config.toml
normalize_top_k = false
routed_scale = 1.0
lr_router = 0.00501
grad_clip = 1.0
Below are experts of layer 5 (counted from 0) of a mixture-of-experts language model. Rows are named router (the router's row for the expert) and show model dimensions 0-127. Each number is 200 + 40 x the weight over its row's rms, rounded and kept within 0 to 999.
After each expert's rows: a language model's description of what the expert responds to. This comes from a sample of Wikipedia text that the model never trained on.

# expert 47
router,189,233,179,135,221,146,193,223,204,186,139,259,168,228,204,212,214,227,136,218,183,229,115,197,176,163,202,171,175,289,220,179,273,177,211,256,179,214,196,138,237,276,144,244,260,174,249,284,215,163,201,208,164,209,207,223,201,228,122,228,232,210,144,134,183,192,188,181,232,155,267,217,152,247,198,201,237,215,170,209,262,192,162,242,119,111,150,212,143,239,181,190,253,208,171,203,184,215,122,304,217,132,227,226,189,224,145,233,220,219,205,176,252,188,241,204,181,201,140,250,211,210,112,230,217,204,185,231
Word-final suffixes. Endings closing a word such as y, ly, ity, ically, way, back, ing, as in ghostly, publicly, imagery.

# expert 61
router,212,181,190,181,190,181,262,234,168,242,187,202,232,231,202,162,221,94,142,187,188,250,188,177,142,208,132,220,171,161,233,167,234,135,195,193,132,176,242,263,271,306,205,160,210,244,238,189,175,221,249,296,266,174,257,202,201,196,224,147,177,193,260,229,203,222,182,285,144,127,188,180,192,242,225,233,222,221,152,152,207,127,239,205,183,219,198,239,236,225,181,180,147,185,284,221,223,192,173,238,229,166,136,194,148,169,256,210,223,141,239,248,159,202,201,131,177,137,238,201,215,230,183,228,133,209,215,238
Plural nouns in prose. Plural nouns and plural endings in general prose, often after quantifiers or modals, such as tornadoes, descendants, members, people, structures.

# expert 20
router,219,176,148,224,290,140,260,151,147,231,163,252,179,217,200,264,168,227,182,218,155,215,175,164,130,185,216,166,177,176,326,183,205,258,252,211,209,147,188,187,260,251,238,221,198,132,140,266,194,198,222,223,273,204,218,180,238,207,176,213,176,173,161,127,276,244,214,206,178,270,229,185,166,235,176,174,156,233,160,202,183,148,219,194,216,123,259,214,217,198,182,150,258,212,221,60,216,251,209,194,144,202,218,203,197,157,229,235,210,222,182,200,150,172,206,145,147,194,186,213,204,237,176,192,255,233,175,246
Infobox field colons. Colons after field labels in infobox lists (License:, Species:, Total:), table pipes, and suffix pieces like -ency, -ration, -apolis.

# expert 16
router,192,244,288,288,215,198,217,156,185,244,202,160,186,242,271,182,210,210,264,165,202,221,203,217,169,221,232,192,223,154,202,185,220,238,234,159,219,221,202,217,228,240,233,120,197,171,212,176,171,154,190,121,234,241,193,289,168,244,180,210,204,248,229,186,158,203,190,251,220,230,178,220,193,217,182,207,133,177,159,142,142,115,151,275,141,181,136,269,155,276,181,195,166,154,304,256,148,204,278,179,236,146,139,175,176,177,184,223,260,191,156,142,177,139,208,198,151,210,182,217,222,144,163,243,203,186,173,203
Coordinating conjunctions. Words and marks joining list items or clauses, mostly and, commas, or, to, via, through (Israeli and Palestinian, between one and eight).

# expert 53
router,212,183,249,230,208,201,216,70,239,195,173,181,171,181,204,213,202,160,220,267,201,220,248,171,204,186,241,210,250,230,241,245,158,201,224,219,216,186,203,180,211,223,292,180,274,200,156,163,207,151,203,141,270,182,114,172,156,176,291,214,194,154,254,150,189,194,163,224,187,226,155,242,145,272,288,254,196,170,136,231,241,148,246,175,251,251,210,156,218,210,210,180,183,204,210,159,173,210,259,203,181,226,205,170,183,112,200,188,155,183,198,142,137,198,276,259,204,189,174,157,214,167,158,103,219,191,236,159
Place and time prepositions. Prepositions starting place or time phrases, mostly in, also on, at, during, near, as in married in 1926, In office.

# expert 12
router,118,211,170,276,168,145,228,207,162,169,185,199,220,190,180,232,183,202,229,231,149,242,203,253,162,166,228,226,198,275,156,86,208,275,235,234,128,196,219,213,196,189,208,232,154,217,180,158,223,180,235,235,200,168,337,277,248,246,208,247,273,143,151,181,216,200,228,177,239,234,174,206,206,214,169,182,209,178,242,154,227,169,196,203,159,162,286,214,204,163,207,159,203,205,155,196,250,185,238,228,172,175,163,239,270,248,134,210,200,228,146,215,219,186,182,242,190,121,122,241,128,209,215,159,165,157,234,195
Capital letters in acronyms. Single capitals or capital pairs inside acronyms, codes and coordinates, such as ISSN, RSDLP, RNA, and degree or minute marks.

# expert 58
router,209,220,183,194,230,234,233,181,163,186,245,131,213,166,179,231,205,220,188,199,186,174,164,172,184,251,212,254,239,232,258,241,212,193,166,236,136,169,183,132,318,200,148,243,236,165,249,303,227,226,197,192,146,268,129,153,143,184,183,257,139,241,186,165,201,162,154,137,204,252,189,205,208,211,205,205,142,255,148,257,206,200,142,211,244,182,157,147,132,220,198,221,274,241,168,205,234,253,152,172,255,199,201,174,179,182,205,154,205,199,173,110,251,230,222,159,179,156,168,222,188,232,171,297,197,203,158,259
Surname and place endings. Final pieces of surnames and place names, such as ton, ville, ford, ley, en, ie (Larkin, Pillen, Bartley, Bushfield).

# expert 37
router,188,138,216,196,220,193,145,239,231,175,163,208,209,206,201,239,194,256,179,234,185,204,197,200,261,151,167,183,212,199,220,153,220,284,217,164,190,248,314,187,193,144,284,164,195,198,160,200,220,154,161,168,210,113,230,179,237,228,262,257,160,227,176,239,110,203,176,152,255,272,243,214,131,216,129,257,182,175,210,163,191,241,174,204,275,150,170,262,271,236,243,132,225,245,166,173,151,171,218,178,224,152,169,175,218,144,155,240,171,190,281,215,236,129,232,185,180,236,207,255,231,205,197,153,183,205,168,195
Delimiter after a name. Opening parenthesis, pipe, dash or slash right after a name or term in lists and tables, as in Trisha Shetty (born, Supercup (3).

# expert 49
router,240,189,194,211,252,231,133,174,152,139,211,228,208,223,153,184,214,164,141,211,282,208,238,182,228,290,129,201,134,228,187,248,116,121,161,204,139,179,221,208,225,213,202,228,201,183,208,233,173,253,123,188,211,215,130,149,219,147,165,188,271,211,231,197,246,224,179,190,262,231,175,200,221,277,231,170,164,237,215,156,236,185,169,231,177,249,233,110,108,221,195,232,166,237,195,140,241,183,142,146,190,220,210,179,234,180,250,161,203,213,170,185,167,271,171,184,233,222,160,170,195,258,171,243,169,254,234,280
Mid-word Latinate pieces. Middle pieces of Latinate words after prefixes like con, ex, reg, as in reg-ist-rar, ev-ent, opp-onent, special-ist.

# expert 0
router,233,180,196,202,247,174,281,202,191,153,200,168,207,233,261,205,157,234,181,141,268,206,207,190,196,235,250,246,233,185,213,250,162,204,195,231,170,131,237,232,172,215,198,285,163,218,203,255,166,230,205,212,172,221,144,235,235,193,197,158,154,259,139,141,230,203,186,256,242,229,163,203,98,311,226,191,181,284,191,286,225,171,179,204,199,164,192,127,112,195,179,144,244,262,187,140,140,188,155,189,238,231,137,165,201,169,181,259,175,182,220,176,130,234,248,201,218,236,189,230,246,200,133,237,202,244,194,189
Adjective suffixes and "of". Adjective-forming word endings such as -al, -ial, -ary, -ical, -ian, plus the word " of" after nouns like one, capital, number.

# expert 54
router,144,220,243,195,184,214,171,198,226,162,243,214,224,119,213,240,241,242,188,160,176,177,249,261,129,179,160,287,217,196,220,256,235,163,136,245,251,185,151,230,127,221,248,234,179,162,295,199,245,255,186,206,135,187,189,205,236,232,181,158,131,240,177,249,184,209,218,149,199,200,146,289,179,230,209,161,123,238,299,132,168,246,198,201,194,231,189,194,158,241,132,145,238,239,202,198,188,212,148,211,170,239,216,187,220,228,208,208,227,219,202,189,211,226,135,157,241,119,151,141,119,172,217,215,176,203,167,205
Table pipes, stray suffixes. Mostly table pipe separators in species infoboxes and astronomy lists, plus scattered word endings like -ir in Their, -ing, -es.

# expert 22
router,217,131,200,234,185,185,175,247,125,123,212,205,214,189,169,211,247,222,249,239,208,219,219,202,147,137,251,227,120,164,248,174,175,221,277,151,209,237,251,162,205,269,252,295,133,265,237,203,142,156,184,170,195,253,226,292,172,170,167,206,268,277,151,99,235,192,214,184,213,205,203,199,202,209,196,213,212,177,193,227,183,194,167,170,186,162,266,190,214,202,180,209,208,255,166,200,218,147,234,239,240,165,234,266,158,133,202,229,175,174,191,171,242,156,187,215,171,261,145,274,164,176,169,179,224,235,127,208
Sentence-final periods. Periods and period-like punctuation ending sentences or list items, often after numbers, dates or amounts (in 1950., $5.7 million.).

# expert 41
router,212,162,307,198,225,123,261,252,195,188,197,179,223,219,289,182,185,192,219,183,190,241,182,193,184,266,197,236,265,244,196,154,236,234,231,193,250,212,229,170,161,216,248,184,223,183,204,201,166,137,218,183,227,247,200,209,183,198,275,211,192,204,188,114,165,221,154,222,194,170,211,175,165,223,230,150,180,238,181,235,211,151,199,174,157,198,162,162,167,267,153,184,272,178,224,194,93,209,275,175,264,143,189,146,204,112,167,176,173,222,259,223,130,171,251,151,196,172,226,235,238,213,142,163,254,244,113,134
Verb-linked prepositions. Prepositions and infinitive to right after verbs or participles, like trying to, released by, on loan from, alerted to.

# expert 59
router,190,231,211,114,219,204,223,231,201,200,218,162,193,229,203,249,233,185,195,148,184,196,226,187,172,162,206,235,154,174,184,216,133,234,146,174,346,157,201,245,101,168,172,187,198,221,246,245,188,242,194,176,194,191,176,158,213,199,140,179,201,177,183,240,208,122,216,196,150,205,130,184,193,145,151,141,203,248,315,174,212,200,154,186,194,258,102,188,170,170,157,245,260,271,164,223,148,203,216,225,188,208,201,202,260,212,230,178,227,199,130,171,255,179,136,189,181,160,209,226,115,238,205,234,193,223,254,268
Scattered word fragments. Odd mid-word pieces in technical text, taxonomy and tables, such as won-ton, the-od-icy, Testoster-one, Fist-ul-izing.

# expert 55
router,152,275,166,135,215,129,236,251,220,191,149,196,186,170,196,160,252,248,169,185,233,205,224,174,160,163,240,188,186,215,164,211,191,282,245,158,230,205,193,240,164,258,135,166,125,214,252,267,167,209,233,205,235,153,177,175,242,176,247,157,241,179,214,205,242,143,241,190,180,238,156,120,232,151,169,239,241,226,223,155,181,242,206,136,247,211,108,231,222,144,125,225,185,193,183,185,216,176,234,215,159,195,152,269,211,192,189,140,228,204,156,230,268,101,164,196,172,180,196,214,121,243,226,246,238,164,235,254
Taxonomic and odd fragments. Endings of Latin genus and species names (Lampropeltis, Atteria), byte-level characters, phonetic symbols, and scattered stray tokens in unusual text.

# expert 50
router,227,238,214,244,249,153,142,112,174,201,312,212,144,222,206,160,186,168,143,254,290,240,222,181,140,211,156,186,133,174,205,220,161,228,157,200,185,203,187,205,223,188,205,253,146,182,246,230,266,179,210,182,190,189,261,169,209,204,190,201,226,150,173,178,244,241,126,193,232,206,172,186,102,129,225,225,135,155,181,235,168,252,127,229,187,231,170,181,175,219,134,221,222,222,152,226,230,232,208,241,250,233,196,192,217,267,225,192,172,279,193,161,146,171,190,216,189,267,165,201,271,212,224,311,183,197,196,167
Mid-word pieces, apostrophes. Apostrophes in contractions and names (doesn't, O'Brien) and middle pieces of words after a capital, like S-hip, L-ach-lan, Sh-ield.

# expert 57
router,238,204,166,238,271,185,187,115,155,198,172,148,201,227,193,220,219,117,144,176,178,205,232,150,148,196,180,250,168,208,269,162,217,202,197,216,125,224,146,140,262,213,246,203,281,211,243,252,212,235,147,210,234,181,208,168,250,208,129,291,206,230,186,136,133,171,168,208,229,228,235,200,227,206,226,165,148,244,198,217,169,205,179,229,184,179,150,214,147,251,133,209,109,177,299,212,270,181,191,194,251,215,191,293,180,212,221,247,166,171,196,153,226,275,183,210,183,277,149,194,182,242,196,218,178,178,216,210
Mid-word syllable pieces. Middle syllable pieces of longer words such as on, er, ter, per, plus spaces before years after commas: M-on-te, postp-on-ed, char-ter.

# expert 36
router,138,253,150,167,220,121,190,234,236,196,159,197,218,179,136,177,235,224,211,206,199,172,180,188,159,186,239,172,194,181,146,168,207,300,215,145,284,202,221,208,135,260,155,167,149,234,193,235,165,221,212,184,227,170,239,245,219,168,227,186,249,162,160,228,237,209,231,196,208,252,170,137,235,193,122,227,262,224,201,194,188,199,216,147,282,247,151,238,223,102,115,202,224,224,177,190,255,208,275,185,164,198,172,244,225,194,187,125,217,209,175,245,252,118,155,203,164,183,211,229,136,252,262,164,231,205,239,273
LaTeX and symbol markup. Braces, backslashes, underscores and symbols in LaTeX formulas, chess FEN strings and cuneiform or Unicode listings, e.g. \frac{, \int_.

# expert 8
router,174,203,137,205,262,111,141,184,164,191,254,180,203,201,197,207,212,274,152,194,227,181,167,199,194,141,169,154,247,201,240,194,175,241,144,248,188,144,200,167,253,201,139,210,196,128,179,240,160,219,218,146,175,254,312,129,253,236,203,272,131,287,192,214,204,217,207,199,161,219,159,191,113,169,244,222,210,262,202,166,242,189,204,205,198,209,155,149,208,255,179,230,184,215,185,238,200,233,170,248,164,244,224,167,223,188,186,160,98,219,178,181,205,165,196,249,210,240,172,172,197,308,234,259,232,231,187,257
Foreign name pieces. Word-piece endings inside non-English proper names, especially Slavic, Turkish, South Asian ones: -k, -z, -ić, -ski, -aj.

# expert 32
router,158,205,145,177,278,77,227,243,221,205,124,199,218,216,202,178,164,162,188,201,202,178,170,191,118,211,260,251,154,260,176,170,195,268,205,175,230,178,234,200,214,241,138,196,155,243,234,261,159,183,250,165,201,226,177,232,176,237,260,177,275,244,222,226,243,248,253,117,184,181,183,112,177,218,205,248,195,247,226,184,158,178,189,148,247,231,188,260,154,128,129,210,208,193,213,154,208,208,208,197,190,249,150,169,217,230,169,140,223,169,170,218,210,125,152,201,175,234,167,256,205,245,192,234,179,237,254,279
Word-final suffix pieces. Final pieces completing words and names, especially -ar (Hyderabad-style place names, laminar, nuclear), plus County, Bridge, Airport, Singh.

# expert 10
router,187,232,267,200,214,171,197,217,233,188,237,207,212,234,188,201,188,241,156,226,213,244,115,228,172,147,214,218,155,249,222,232,185,182,140,261,90,169,237,182,214,155,219,241,233,149,197,243,203,183,195,135,204,232,218,190,227,180,175,291,187,183,145,261,232,241,166,248,216,216,176,228,156,142,164,215,233,267,185,234,233,186,187,270,133,167,141,206,226,252,178,266,109,257,176,190,239,192,176,290,153,257,178,87,174,207,206,174,192,188,191,129,176,210,179,191,180,226,174,131,244,237,153,245,135,201,207,186
Inner pieces of surnames. Middle pieces inside names and rarer words, especially after capitalized starts like Sch, Mil, Gr (Sch-w-artzman, Mil-w-aukee, traff-ick-ers).

# expert 3
router,260,179,139,244,217,179,186,229,144,197,252,147,278,212,221,201,184,180,207,200,176,209,175,133,230,169,181,174,182,165,250,177,248,182,201,182,125,153,123,199,256,291,146,210,220,247,253,254,200,211,214,253,222,199,200,188,206,265,152,261,158,276,170,233,182,165,163,203,152,137,202,129,149,241,253,231,153,258,186,181,224,183,172,230,197,143,196,187,206,239,205,241,173,172,180,209,251,212,224,234,238,208,186,274,151,268,204,236,146,171,177,156,247,238,115,152,176,177,182,155,165,311,194,197,145,222,186,238
Word-final plural/name endings. Short word-final suffix pieces ending in s or a vowel, mostly in foreign names and plurals: Bol-es-ławiec, Br-uns-wick, tomato-es, Martí-ne-z.

# expert 33
router,210,214,221,160,156,168,285,228,168,135,151,211,222,205,164,202,192,123,138,205,219,287,207,179,154,255,159,246,229,258,242,223,255,175,183,226,225,191,135,224,215,232,162,196,277,185,180,212,240,193,140,222,227,198,156,174,182,175,185,174,211,234,304,176,256,201,108,269,260,111,220,223,138,200,316,232,193,228,192,130,186,187,164,185,147,236,219,193,190,271,164,146,195,187,213,206,195,202,204,233,215,153,227,139,199,129,198,191,253,162,233,250,211,193,228,146,209,171,245,190,200,220,140,219,168,233,180,163
Verb stems and suffixes. Verb endings and second pieces of split verbs, often past-tense or -ing forms before an object: embr-aced, re-jected, impact-ed, est-imate.